config = dict(
    n_layer=11,
    d_model=320,
    d_shared_expert=128,
    activation='squared_relu',
    balance_loss=0.00597,
    balance_bias=False,
    norm='rmsnorm',
    tie_embeddings=False,
    seq_len=256,
)
Below are experts of layer 4 (counted from 0) of a mixture-of-experts language model. Rows are named router (the router's row for the expert) and show model dimensions 160-319. Each number is 128 + 24 x the weight over its row's rms, rounded and kept within 0 to 255. Numbers have three digits each.
Before each expert's rows: "mostly gets" lists some tokens that are sent to it at least half of the time. This comes from a sample of Wikipedia text that the model never trained on.

# expert 142
mostly gets: " also==", "==See", "==Career", " classification", "==History==", " History"
router:087075095109093135154104119127084121123097103126104168133093069117147104131141136170158125122117116079121113101157120139124183147161102176110089108102154122118157123157117128095179109150145101095144159163149086139113124139157150145143112117122139134077124137109143100139129104120143134149155106137125100107146137116098112091077128100131125141128116129118077144142148162133139138092136154112130132153120192117120143129163123129097111128142112135108151152120175111182156143117173155

# expert 46
mostly gets: "berg", "ski", "mann", "inson", "ler", "well"
router:144151097152141175140138080133131151094138213089143116148139152141131125127132142153147178134127107141135119083117086136116109140122148152126142133149120130152119106098107135076115180156118129105137138128138144094117130119151075135130113092128106135143118084131138124113098141151161128130142123152158105147134108118108143119112161143195079095115097152159109151086146122099131080128126125132143099096118126173131147142103100090105074140097104120132134127140086063104117136095116130

# expert 9
mostly gets: " Turk", " Dan", " Az", " Nik", " Greek", " Mos"
router:103093104111127120114121116180143083134138092105110132154142128086084148147106089144166141111099103107127113129133128154097151136115149144126100105143116102107122126103152142161080157130166102113117146169147152170094172129137144148104145138130093146156128117126121096127150148116113089124122091127155118136147133175142087136126123105158134118131153135106143129161138125167137139165116127084146128101174124127163103088163111136136160157115125156170145103131161165166125103102129147

# expert 5
mostly gets: " in", "In", " at", " In", " (in", " within"
router:147089103106123119089119139148202111150150105099125102119100151073178145124149146169159143126135137141124130168090117075152106139102096132138115137129105157096170159145101129130127075153122185124128145113109137116153145095106126142127089058124149120085113134161129131099154131116146114102105102102104155114129154120160164143114116120101135160085099120111177107109117081189107127124092133134117107095101057105145137130136133157145133150142150155115164137102168123071147129156115113

# expert 45
mostly gets: " ===", " ==", " also==", "|---|---|---|---|", "|---|---|---|", "s=="
router:127097098157154139092113089080130109099111102130144150152121120130096137099134123100153093108134143096133112130143157124121146097140114175121133110119166165163167149181139139103193101126159152123149103167156131129142125139118126138126096146101115179120120128135142102111123132138113133136156162101107145076105113102121109100136091091120156136094136153154128132165116116148154112108108111161137141097080121198117154155153126116103120134138133141115117103139157138136168110125142150

# expert 143
mostly gets: " 3:", " 4:", " 1:", " 2:", "1:", "3:"
router:117135128092117089152128143107133169112121110145149124118141166085136165130144126128080096135098130149138127128148088112120159134160147100142159147149140108137116150137116087146127077121124110166121068111122104109103136156102149136154132124147157103134146114134153161125130135099103111094145060110111126115095171153097152096154133116132102147120147120101126124160110115167144155126099149103154123129136096143129112124147130164172181131102127099141150104153125158104137122177121119

# expert 8
mostly gets: " Championship", " Cup", " Championships", "HL", "ournament", " Olympic"
router:161136122156135148163131124094082155149083112152124146171150100176128146134121151095101156098123132104129152145119119170181128120143145087090102120113111119143140099120112093133158098137148137117107094161115102125161116162134076107102127095097154101121137116129135104122144153118161124121099154157089109098102126130165138149088096135126142164088119157127132140131102166127114138122140178116141129073147149151090148098089158147121116118121152139159144135184120103147108149137166135

# expert 27
mostly gets: " tim", " trib", " fem", " dam", "ustom", " veh"
router:058108183134152143108098125131116127159127143123109151119123129127167102148121140174124083076100103135109144151167138132139136094145122138145098166133148114107142141127110155162122115133156096127121164168154139154110151110145127134119188091197122129121119160080096129134106159144156126153119117093146159115142110098071097130107133112103152096111114108146146126154131156140128133160125162154120149107102135108126122102108099084134140104123124100102108132078153153149131170102128147

# expert 74
mostly gets: " TV", " television", "levision", "BC", "TV", " Network"
router:124173140098112157118142144095117146150148141126175153136144156163131158092129119123107124170098146124118143102141108087134113147143094103156154148140163136105160096173086131105168103093146159125177137109099165138128110125161107109106120124099128122153149097123159151160115119150102144150133160137139166186147158163175119130106059111131100134104125156086106098158103142128076097172138103122113108144083157162122149144119133131136121115109135164114156156181137147143135118124115100

# expert 71
mostly gets: " Apps", " Votes", " Candidate", " Goals", " Score", " %"
router:123136145136169105103081098171134183112134169136109118133123112157164126161111136125097107112159122112098108129103118136098154111130153141104084188136105133089162148124122137131150154125110117120102155148123084116127109160154110107127168164097120172139184157110103139118153161129149110148119136143103098144125175126114144106115169144133161109119155115113123151160135121084108163177097121122154115111159158121079102160115135124090113122144120143158142144127108122167107134162132137

# expert 48
mostly gets: " Social", " Prime", " Chief", " United", " Democratic", " Federal"
router:115122149116162193151120160105152153111136119150132167139140101149110172140097101104099127151107138099107129125061094101163116126162126130102149142113078139176132120103117121120166123119159117122115120105132116164120117120120092129121163081094123164134100127095111111122103144119151179154098160168101115192104158111150152093118174115124152150099146121105143107140137146154116146143119121107157082153085127113144127082151157094147144124111149147120176086167120103138138138099113149

# expert 37
mostly gets: " ITA", "OR", " ENG", " ESP", " FRA", " USA"
router:135155184119109086096137115146093113162103136180128121073144166166082133115147067116158122096136143149137131107100119139121115108141159132143176169150101143101103117112088121122139142125094121130134159174089151146126128129141143122104128138127098118136153124105131122166098108138145140106127145139100127143122104152091114122163150104153151152123166103098093139120175154111136116164140150093151138091162182101117140117137137144121146138107169141111120152154144137102178142145112095

# expert 122
mostly gets: "ig", "rig", " K", " Kar", " Q", " Gab"
router:099164120110130095082156121126177166153079116098099097138118130129141120107146131123137142086117152144127098175151140169184096121117094118143133119164126085111112145156132123117118137124145088147084163146089128150127131101112133117114167086174096114170128119133151096129106102090127109124093144132151121141147172169110132185148138139140092094098120098105167101151162159105140134136115113107116116110147134110085125153115133158129128149168125074088143092161146152108083161100101146

# expert 24
mostly gets: "\n\n", " life==", "\n"
router:100116094145116116095140098115132109125128103074151149155179144162107095106119129091146148104143105087108142095154142139094146091120098153116104077115154108161131118173132124153143095117086143130113127138098131112100128159111157128115084169133158150112146115128132132099129116089154133121142139150074174095097116118090119116146109098152157139141106167161077115145131126100166125109129129145132103114113142159064156158126155108119137169151158167145125106150153108138131160142113134

# expert 112
mostly gets: " exp", " imp", " dep", " er", " enc", " disp"
router:145098154157102096130120112103153122149107165100120102099145131144088135140162107157102111131119138145125124128106158123131118134123125127131102110126169146169112178116135118093120144126137117138141107141127103120090140122087117155111123174143125139130156144136130095136110092132094165140146124121134114157122146115087119122147170131092151141112132164151112146156128152131155115160148134145148094131185082143114080089170119132149160090111105113116129164141108114099087137175115143

# expert 78
mostly gets: " km", " mi)", " metres", " minutes", " cm", " in)"
router:133171106176103117100127166109120123145148108111104149144162122110119119127100173103112120112158125158119119175170123177088145113125151118131140135106099143143115123113129107153077117149110132103142122147137151126142142155157181111146146130120143113116145142145087161117116172125162158134118171124125147139119139105131138127126128139159111129121129120108156141093123152127069167131126182172085169121153154149127155132121132107087110149114136130094134138116111113139115144091159107

# expert 126
mostly gets: " returned", " moved", " subsequently", " became", " appointed", " initially"
router:161098135130119146130095133099118120123166118143115144085105118111137144087120130139065164139154119144157147104108154119135102115157060142145110125101176127133132142128121131136119143104098133129129130129157146116114143126112123157140122098108084164105136137137151121156181149122071131142152146177164118116108113161133122146161189162127142114128139147129147141128113095103131111089115149159115088123185118143159123129139165112127131085079143119138132149069072142107107156137086131

# expert 86
mostly gets: " pop", " cop", "ustom", " stri", " prim", "op"
router:094089153156151121106117161139090125101114154114130113159142122104143117161123091178122112096088113160104114128162133172142129120145128142125096124128087142139127161107133134128115150126096130125102107160105149147121127121137121179132148139121165099115138111109141134123111176148150116166140132166121115147124154151128093104122102088137127131138137094122151132115111136148138120096076117112103122088141112088141109096128101105109120128154083077119171111144138159167171135146173135

# expert 76
mostly gets: " battle", " story", " victory", " Battle", " relationship", " construction"
router:129087084126154162143137113111124086134122114112097111156138133080129119123128123130107122098120095093107153123117084123147148145153102180128095107158159162111109153143131084125140185095079141102156131129074089128142159128140116153111133132131131104100148138138148156126134165133148142147132105145153136126101141119140107125105129118170108123158097099163146133077151144126085099169164165108159125161140155125139121125138162118104095083125088151113129145091095073183161103122181163

# expert 88
mostly gets: " known", " based", " well", " considered", " available", " due"
router:146104177104159167177132154142143132133139153108138144124122105108130134122157164134094157163065108135180127119098167130152100135141118154133136143088127165067154131155142143148092147079082164118083143158163131133169124132099141137124118092114150143088135104117117136160149143129110138105136151114120106133178178108119112142097124157115141142143115110174127134103137122113151127143107152165118095139150165138153134114122147151109144160142131121126130126093116115091105083146109160

# expert 31
mostly gets: " sq", " (0)", "Population", "enior", " ft)", " (6"
router:117158119152163122102159143090123103139113120109143145137087140162119141154117150147144145166153135116141114134108160156132154136150151121110075108101119124131126101141119079139126089122172088162108086155143140146132140178150156081115169060141108217113137138139139141159139091095166106136139150120127113100160120113105163113140085140155133128123125154136152157137118145104123141151128154118148099125114093144115157114164113083145111171136146133157137140151194122167104113109121156

# expert 93
mostly gets: " Empire", "ocrat", " World", "shire", "olog", "nam"
router:104138118148124165167170150112105163099150140163125126146173165140147164104076122169100117147126103120082108104090136165152140112146101161105138129127172135121112101104145159112141144163142124120138111136140126138157120153156114135139128122124131132101109103107163125130131173161138176106106130148148079137141099162112082150090164113139156123091129108152123110087125092119116135120149106115143123138118161146129148107125118086087127108098155143095149098164118093113130135132159126

# expert 6
mostly gets: "ilitary", " 1st", " Nominated", " 5th", " 2nd", "|---|---|"
router:161131131159135123152117125136127115158129103153090167112122117141132121158091155133095107202155130167141097141106144124174157100152136104083145141098137129170103154136154076124175148134126119092124129141154126145142148136171150125134146119091135202073116145105160113140094116123163113115071149167086105130109131088097183127097124149085128122109125112133129100131096149092185129115131130121114104145062165122113138114167125102140134107118153138143157132144121133145100154128137145

# expert 56
mostly gets: " $", " age", " £", " approximately", " any", " “"
router:108150110176168121153163138155133132120096087142132122124127176138145113143128125119151146100168152091111112136161131095125121144160122160117150131113123118125112100093088128139107140155119139124137142057105103151138114104088143135074119114141145127171107149216105130148127128155149142090107109096123148085078127127086139121154127149125145126097133150175081148109166146136135162170151147144158094141130098132174125153112125106099093169087113164131103130109128165125135121151106130

# expert 159
mostly gets: " col", " ag", " fl", " t", " inf", " exp"
router:096093154130076122097127126134127089141115119154105129115136143171109135103117108137093145132071099152110157152150129153116133078131121145097068109171096151132116139120148106116109147133135103124144118139164121128110092134165122160138176129177159174135105124149136114110122142128136124107179142091140125140146162148115128136145151121079162119107173098123125135139130126122115147126132149113159140116148098125126106138121110120126095077162111094139151114152166152119134140117145131

# expert 30
mostly gets: "è", "ø", "ru", "ü", "uz", "ev"
router:130140147116120158101126102110083109097121152149119110147172077104119104119110138151142150075127117152134116099175165148153082115181065148137128120130112117123132159129138167150162162124167146144097124136097147092088173175140136138114151098163131152159121127102110110150122155095141109136144138103135152150132107109136087116106172111151104115147123179117137126140139151127136097145114130155123140084128116135135105104113116101135147105119136115093140154125109090141140154113102150

# expert 136
mostly gets: " offic", " mov", " compet", " hous", " rul", " scor"
router:153093167104152136122146128148136116133152173156103142149151165151126111111101113098101139103109085099138150150154153127150146114125148119137075147133163134104136124136126088143118172136100134139101140175130173119110091157118119144113109138147148154107137147092117136110099128168099114109129119102164132081152124142113096119135123094106146092136119069107129140129109122118121124103110177139107135098140111123115172096094100114129130095098080106091105172091116134102103123141186146

# expert 134
mostly gets: " ro", " Bel", " Hel", " El", " Sand", " Ed"
router:131163109140137133116099154128133129099103144081156070167132099111170154136150102157159144101070118151128162149137105108140141135075138142121146092119128124084102153113115132118103152147140123129098130131148139098113142098124123075104132087130156119140134163097133108120161128111105106130153087105132111167122107151148113166078151110122124123111150083094154081154130138130186155099173132118118109089157117115164149109120114128172147127139098117162142107126094135148093119134114165

# expert 114
mostly gets: " E", " e", " (E", "==E", " \"E", " Cro"
router:099135159114111131077128121131092122108145178151132098176128130153102145125163083165120109153087103156123170149160119134118078142142132096133159087134140114092115152118135145104098166187148126141091107124125146140095162150116110085143101109124143145160108103145162095151130116148125196102148138171127122139087105095116136106133127134115109142135140158086120148115157123138148126147117138115076124125149132169086095110160130150148137096129163140085152148136131128141133135141114161

# expert 53
mostly gets: " members", "ities", " children", " areas", " students", " games"
router:112107082134152130167125140114097117100135086082116151114100161092126111128128131126115125112151087106126153115146085130134148133139117143143116117117178142106158139175147145139071131132129136108110109137120137143141113117134155117112118145144119117079141160132116173159120164121165165102113121115176114110139070136111127109146162098136145132150117122133165129095146126149088113122111150127114175153158171126134135120058165098074120133137109128139133131080087089156123110105159122

# expert 129
mostly gets: " centur", " six", " min", " eight", " half", " four"
router:118149164133089098127117126156130104165125147121168075158153150125093141141119141102140155123161132145105117113148150153143112129143134101154124133118098143094154132103141113140102156139144102125150123106161108179159140115133146139108184113129135104132149135169131100128104120099164166121095105084138162100142122129140146109133138121138071084147128097121109118097133153166118144149102139142138143141143067146153146113146099104077150134141140107147114130145151145173092084111185134

# expert 96
mostly gets: " Website:", "enior", "5:", " Far", "4:", " Label:"
router:142132135097164160130114117131080139127156109146143116119081120126131100109098127138127112106125146101121140129133170118121130157124138138134147107089139097120106110094160113145122104096135152130130118086153154069127182137108171115109130106133141131109130119131115099148142127126091117169125122107082149122114173111153172083129102164090106070120149145108155145195133109072102136116136092089083141084088135129137116146139139125160153118160148162152140148141138141127089108153114138

# expert 84
mostly gets: " F", " f", "-f", " (f", " (F", "f"
router:119092148152133079144128153099118144104100151152119135129110130179119092126162098169137141119165116152105124133159133113117102095127169107102147124146135126147115146102119109102133141143105110097112148149167119116114121091097145171133175139124147128145069128126155121157119128138153152108116118108134138126142132108104124123143124143099121108104090136141137117148111090124151129169129120153089127111111131115124132135099120167110131123104097099163133134192124134180155169154130165

# expert 67
mostly gets: " York", " London", " Japan", " Scotland", " Spain", " Israel"
router:126127084134107118133204152145148121096116151144172148111127145164109155132099149155110113153147105111103080140098136177124097131115117131118122148112141140136148121127117083164107157086121145163144097123161120175174089169147120127132135128138082100154148091129157147118127133129127124111140150112136114142146096165108150134093168171136130107137120114156139104086102081157134119145098101104107169157132158111113135165135169107093116093144164143116108118158115091147088140140128099

# expert 152
mostly gets: " cell", "etic", " plant", "imal", " human", " species"
router:112110154137164132145095161137155124151129120080143121082144136134163111084129191146129145119113088144135161108128164158114136129106174128127125131174130157098120083109138136111124130165158152103156121091155124126126120091166140109168142135128139123144101157095122139099144129125120118139127120119170116121158100172115079124113153105120114149097119085180098137086133114092166131134124091162141161099120143122140116145095097113087121110146086093140119094152165066122159126092130110

# expert 128
mostly gets: "After", "ollowing", " featuring", "\",", "s\"", "\""
router:160124122104139153090122088107151121190130122099107113105137106132154149128122153124147086118129125135131162097145116088149134139134106137128121148128157130137138111194116128128140091142100176123180115099124168082153119145111145130120080162138139123114176107141128177132108120107088108131119130147173152119175152133177137173118090087167130149147118168131104106153115099115153103122154098117076120105091116144110167156154136165128121163154107148116117141121102147084163063114100091

# expert 90
mostly gets: " his", " their", " its", " this", " her", " Its"
router:106129143140147119170169163148145115143124124134124128125112119117133113129109131132075096112113140119148147097126101102086150144122072119109154145115088119166132127162105104113092117135157126120121096126118103107134079129102132126133120109082112107101183170128110140132155150136150113120127132143096136107123141122140149176079084102092164121154089103125118131096118121153107136097138140097113101131117133102161171102092123124102079172160125139102145114117161102112130095115140109

# expert 146
mostly gets: " tw", " Tw", " Sw", " Sk", " Tenn", " Ok"
router:161127152127081084093120132167097096121118117102121125117158139156094102131139104088146183103119147130140080142114181141124137087131151164092126112107129130174101116114114121098128170094135082148128137144133106096092180132113135108130182137137141129151124117130116099065165134144119110136134169129132180171135158113127154155145119168114135121164130086133134170166145163147139102122145133148147131147151113165083131141123088090164142113093120104140133126105146149147101160130094135

# expert 108
mostly gets: " prot", " requ", " respons", " pred", " arr", " alleg"
router:119129156161099150119143129153114106123128124112096126106136150120112143136119142149104122136105110115113120128150135167174121151115113131125115128164132102102119113122114100115132139080114103131112152154143107143132142106105111121121115109144109151100157178123132124108144170161123150161108122124078139148078119123122134097130128144098110072135144096129121111164153122156081097145139128151166078143132166132103155107082173159127092139090101107132151103085143136142160158140169163

# expert 151
mostly gets: " Arab", " Japanese", " Greek", " Chinese", " German", " British"
router:095111172132142151127118124158127136128139091136136129131165121157136138128136131137103094144163108065144125082142165140122148130104151143152128148155118113109133154135118099129174135155179116132144120141179137144147128143148126137166135119087139127125122119143144117152120144092138125126146112164116068129150112159138106123125160121098118164119090115143085120113130111098146128131072118133151098145109137130179146098133095148137153136136107121141156130160142099105148107133128138

# expert 156
mostly gets: " also==", "°W", " MPC", " Kingdom:", " ft)", "|---|---|"
router:163115116127130117087127145093100125162139093103106111103093107121114131138135201168165092182105129159125085128138155136109157079125150122142116103101102124126167097149152152139150103175146101145146137127132111126156129078130129145145171080104163167131120098136113106122142118148170129127148117115126130119157101118132151121148150124103135147089090163102093093101147160105120150150117140163097122089093134132142105131151083093081121139153151080149117120148116136165130176158137125

# expert 58
mostly gets: " Mike", " Chris", " Joe", " Jon", " Ken", " Jim"
router:119173131108135158125133101105148128131155117083109111096135102106151158149148122121155160182081138132155122123125168149113095122084158112162119128150165089134130165148147157083148145122087156170106115124113113151114153093121107172122120147150125093173132110126135116124150094147147109129106137115162147150159117151146108136117083163126126150150160116114130152119104139138118072141171110142135143145139134121077100084132132141153143122081144148179087082109147144113106173083117114

# expert 107
mostly gets: " throughout", "Scientific", "==Career", "s==", "areer", "s==="
router:109091103144125107131112159103106155111154095159124146141145096111167123112113170124155117093129118108147114119153162145114178138143080133118089120106134100099173137174184154076177100114133119096123117148130107110149119096148123114115086115113124123102149120172099154135149142131162142097132161112131148096143125057127159089135092121110117182113116141147161137144144170127090139133153174102132157088108137143098111156101110139140132131148114156138119153093104115108138144143142097

# expert 0
mostly gets: " sol", " Sol", " log", " Coll", " Jon", " Kel"
router:170161125114135114095143104117133137095142159119124122114165116123131128122141126129169172113101167110085118141133158117127138126112091129159104125121156115085152155155100157112137134140095121146080126163092159092111157079136112162183108074135122122172114166125156079135135089115127105140116114137149129153113089123154086113154139141176089117151150124132113138116112097078176090106151098139136150131126105122112129084133064124126165125132144093111124140065078134106123139093110124

# expert 124
mostly gets: "',", "son,", "z,", " Jr.", "i,", "man,"
router:146148092167114151120115135079172153145118105120145107079120096112110118091090163120115157114161171103140160112172111101110088103083091126143124117068105101167103108144117114136150102128079186126111147090159116151114097164159084115123100134119125122140142161127117176133150127120119116113102130131160119153138144161166142132155082122159107148069134178094128114161104081087109081140126079126091103135123116144116128155126153120172144096118136165145125093134082128108151126134094126

# expert 64
mostly gets: " near", " along", " around", " across", " within", " off"
router:138085139089140108148137161152174101139095106148116119104112164123132166080113153118163114136161160139098117113112116101112124110115142168158135125121114090133126120104121077130152150150069162131161138136133137101134143163087125169135153123122100102100117091137134143131087108115105085085126099097158122097116120121139155092117137121147158147134146123106147109090170093123101148154099135112154128147115100104110101172138133119182129137151108143138147135143148141121166077122131119

# expert 109
mostly gets: " Lemmon", " Creek", " Street", " Avenue", " Valley", " Festival"
router:092127068099109165160131116127097123109135170096120153105148108084106111075121167150100113149157148086074100117132090180158157118143145114096112140139125110140095119128114129154143190135170140136148102107139117137135109143136068162154138126120135089114121121118160106113119151115137107102108138098187120163102128126103115081108152116148104094112159130151144099068083105132159113134114079119140116128164158105145116156104125094087125088102136156119133117140134053180115123104112130

# expert 133
mostly gets: " JPL", " MPC", " Apps", " ·", " Goals", " %"
router:104129169093136108131127105144149158121116165140102121117131122145119158143166152123121086122134111156103100156131154146093126116109131084091048082114111142091119143121107133118122143086116110139152146133154122142126124110163122112134141161128143147102130104130094105104126177110157117154124164119080140120170101102135121113128130141129161167099130153107117129151144164136098188150152124172155181142135167114138079170120116108120140187130137083131136163115109135140122141148117101

# expert 153
mostly gets: " Night", "mas", " night", " summer", " Life", " death"
router:113142136104101155110127121129106120135143142092123147088151147112144164146116122153121113125151091096094115116151155118137138137130143119129110120126179167189105115110085100077133125122143135100160144166120130093128120116135127158110115135150154102131127123138181099107094141146152128123101084121157136116123147133176135112084093132122086075166135089125102138088157115149094116134145122120151116161151109092120150101119109117067108107127135118158116133109122155128108096117156153

# expert 63
mostly gets: " Sp", " \"P", " L", " P"
router:151117152103087133099182084125136149191147119145145158131118147124111154141108100131166147082119134142104128113151147119112107123142144096126138122138148130153130121144120158098166109097094118161099131161096134115098110136157142121096092154117120154159132169119157103129089105135099140110162126152066130150118087112088129114129092107096155081123126133119121134148118104110131101124134064117108093117096117122138130120118155157149132106109150128113110151149153156155149111082127143

# expert 155
mostly gets: " County,", " northern", " southern", " western", " south", " east"
router:106121143126151091155146147161185086153118089128161122087150153133106118087132161117119096166148162108120133137142128138090132132106126108122129093114109111147122101101130127164134140120120172181198147102145115116120136181128155135125175110151115101115103120167116181103128102127146064118147124073129109113144145099103163099087128132165148145142151161095148133102123094154135148109118140139161104122115094129133087153161138106184151119167154128131143161120151140119158086143097099

# expert 79
mostly gets: " fe", " m", " bl", "-l", "-m", " br"
router:122139113068097107127139098126101151141121185090124097105123141131133126127134099101150105126114126137153131157176138087142081144140141100160134179152168182097128119148121105115127143073123102097115092174115127124124161142140093118121146143161126135107120140167140111145101153114133142106102118121104160137155147091114149143106146108115139128132137120129097117157126144153106118129108140140163148139185108113140133160144114175160162122108177097145138135104149179140116120138118151

# expert 40
mostly gets: " Austral", " coast", "estern", " Nether", " Africa", " Americ"
router:086101161084142138107123097153134109132127108142150121139127147137097139118133143123149116167099125129108133119132149149143146075091160096101099121098129123084158094143133138160159171122166134172140120109185111132125125168160156106146109115140076124116147069151159100088123107121143081130098145143129130117177099150106131126112147136117126136108139112168140130069101118129190113150107113113150153175166147117125085131143129114148146124167155084120140128152141090156098114120100170

# expert 57
mostly gets: " Royal", " County,", " West", "ville,", " Northern", " East"
router:128125096144137141162148164133165134132135111172091113136143116076131138120075159118175114151164167112101092121082114098141123105155146119131134134136097122177107124099142112113182121132118150113147136098142133094140104140090074124139146096106066112125088134162122111122126133134103116146118110130099142092120075109119166091145133158118134113088165186119162102107100080135119165126130112103154100127094115108141095130143137116144154086137121106121142118133115113100114109141137129

# expert 29
mostly gets: " aircraft", " gun", " system", "iron", " light", "uter"
router:149127097133097105161108167098118140098154169132103155095133128092144082089123159129140141121092108125112122122139108145134136122167142114161145134144127130111111135084172149107108201151134177090177118116102096112138115133141127122134091162114150125168140122079138165134105143135157133114121096105163132124112107145104106122128124120156124138111115148114161131069137130121080127086135092130122148101126166076126107138070119096088091123134131150126130153148117087129178103109114121

# expert 148
mostly gets: " 187", " 188", " 186", " century", " 185", " 193"
router:116111137118111116106126140084118098162095142135176151167115153144103138142075120137098128134166148111095125052162162153157162131149155140118113118106081166093138141132115153153131122133165095064166115140111114140135125160136130120130147095107122162159173115183115152136121110111148140148149096120168118106158114102108101146079141107142122130110098146128111135116148112156142116165097155145124119128118141133145114107147109171106120140159107109141118101159144115154140082107149133

# expert 21
mostly gets: " 196", " 195", " 194", " 193", " 199", " (201"
router:168155122097129092102137099073105136128134172109166155152090159169101097178137119094090173165150173141118131109111171143139156115091176170094129099179136166100119112127136131120119097094114122155089162147080113146110110149149149094097117154078130148142129125161109147144152121101132135166115099154118102139114076117140139110119156113102106117111150130100146160092147127088156127144147136102109130095117164137115127110159116183102140157122134110135154091153161102153149115124120140

# expert 110
mostly gets: "berg", "mann", "rich", " Ma", " Qu", "ste"
router:163157116107104114125160060123153134110143156101110117125135133183101146113128116141134135124088122158151092116152104112116112135122076128151135117122114140098110144140113103097123182106126121111116148145142076147092134100138082108115100138103093198117109131126128145077118113128111122179146143144166130177147113122120089131139177139151133133119124119149102133108179109104135081145117105161117121156149139164177155144129081128168139138108142138146152146136114115108142091116129145

# expert 94
mostly gets: " No.", " #", " Candidate", " President", " Secretary", " president"
router:119134117149121154108130098118104151135090093121145143136155129148142131150117133130113109158131129118127121106143116128112139135143111110120121123101148114161122139144125112176168140098100101132082115123096099148146122155141121117127144169095115121140136144090113121147157097126140101154107130118145141125097118117085099157104126139099167129143129112129089177157146161120178122116132140076149089106108135145081171132121087134131131084101125156148142135111152112142142131150137130

# expert 141
mostly gets: " n", " inv", " ev", " lif", " fav", " pri"
router:143129142128065152126134122085087084164118132090128130101112112171142140160074103129144153127138116138125139142132165147155129135119142130095080123128115152122142149102095112105151128078114119143132089153112131160102156129174103129129132143142134149056180115150140126120099106159112139118105123101106141139098151148147130157114120131107121100121136096119143113171101166078150108137182113116121131103151078140104136127088107135122116124072109154117116165091173166133068135084159154

# expert 154
mostly gets: " pro", " o", " Pro", " y", " Ob", "Pro"
router:106127114118096119070168109114143095133126113071108108149161112177125129113131098146145126175140128133117135116153110084170136143154101087119149128148104129110111147133144154135149122156115108169119157132150151141118162094130113123102099144128146107159099133134143091142100138136101181116096087157131125142153125117115141139133118165125153155138124097150151109131108163143135123149113120116106148163150130116103148078137131169147118113119156100156144124137141160127106142077108164

# expert 92
mostly gets: " Stadium", " located", " opened", " Festival", " stud", " Street"
router:152160116107161118145135123103118119125165122152148113108161152144106121071122140155048127119141131092189070168084131126163134117150127105112134119118114123109134128125111118130110149168132154143160165108109132073124111089126120106130136139146162096095103142115152153120132112169125081063126097161171128115094144115129146097154087160129106106168135069124126127099111093117102146151106149083134103113147144133129118135096158111072094115083140135079148144111129164145138102073103063

# expert 85
mostly gets: "Ch", " Af", " Sy", "Th", " am", " Aff"
router:092086179161121111134121114133097148119158118127081167147098145121129178182144108146096144115069151126104127161109126120155115146122140123121108141137106138139158137096133153142150134131143082157124121173143102174107125097116124138116115072166108168114121107175154097125105125127139139130132140148088144112128142109130107153158133101102160076106140116124125105137132144188144120161124092138135109188139139109114145073179142108155151122169135110149157148137156122145104115137120168

# expert 33
mostly gets: "–200", "–199", "–20", "–201", "–18", "–8"
router:155156095107087107119167147115121086120123152142169158137096128158095101125128079155115158153144140140094097130165149122146160147163148102167139121149085156134132134101129105125090151136111137125163116106087161122134149178109124139146152095103152122133140092151116160174098093120130115099123099134182139127164107074104110145104129104158109110110133163097150146131076145171137158134141163101112112107108118110152178121133132148103131147108169110142101127178119150172124157094118132

# expert 52
mostly gets: " published", " worked", " available", " working", " operated", " broadcast"
router:143123164157146105154132133112077112147118106168119160123104145132155146104126097135088131120085152130144141153113148130170156144116142132162142160142145137123160111151109175107078178090061127108129112152134118168149112107139133130117103110107134137091145201153121168118121130172112073152141152131106103132167094116125155110130093109133110087118117121122120146148132117146133097081165166134136126124116153122128137159110124144129104131096099097120123178068132130164156101090142158

# expert 68
mostly gets: " v", " V", "-M", "-m", " N", " (M"
router:079102169116093083118115126128116104156148140152110125101109163146096150125133124109160112112123147117125105138126139122142150129147149110126116124125089135149124153113136095136178154110129102145140148170081145160115119158155119119138172131105107152146106088108104083100120094104125100175184113121110132096108109096109138104155150101108167145111120143106160137127164134169161154172090100081133112145144126122125115149119094117152165142131136092103157165111164149116125135103102145

# expert 7
mostly gets: " died", " Died:", " Born:", "°E", " ft)", " mi)"
router:104153113142141130145108144106133115155151118135140094132115117158158124152142146128163109122145114105114098100183127157118138059155116163151143150163157100137110118142129104133159129174145060109176138119135097135145101124125140149159097136112131162166107128123103157143179184124188140161192160138078139130162092167153152112136142127112173149110159144122154142136155137127108149104137126162092166098117145119091150088134120127097137117144151115127116106145114134115178107180095107

# expert 28
mostly gets: " between", " from", " From", " Location:", " across", " around"
router:129102085135143133155141164114165093126101095154125085120089129083123105084129196132149110105134130102140134119086101082115108104133113153149134107087140144123163123134108142168146115142129165141147131112149116071150153121108119121129155097147088117106129133172102171115161117133073123128134113155125126110160102106169128140113153084137132168106137122131102131154121097115130131154113087105121125122103107110126136167157145125146137133144108156147097133099147153106171082171108097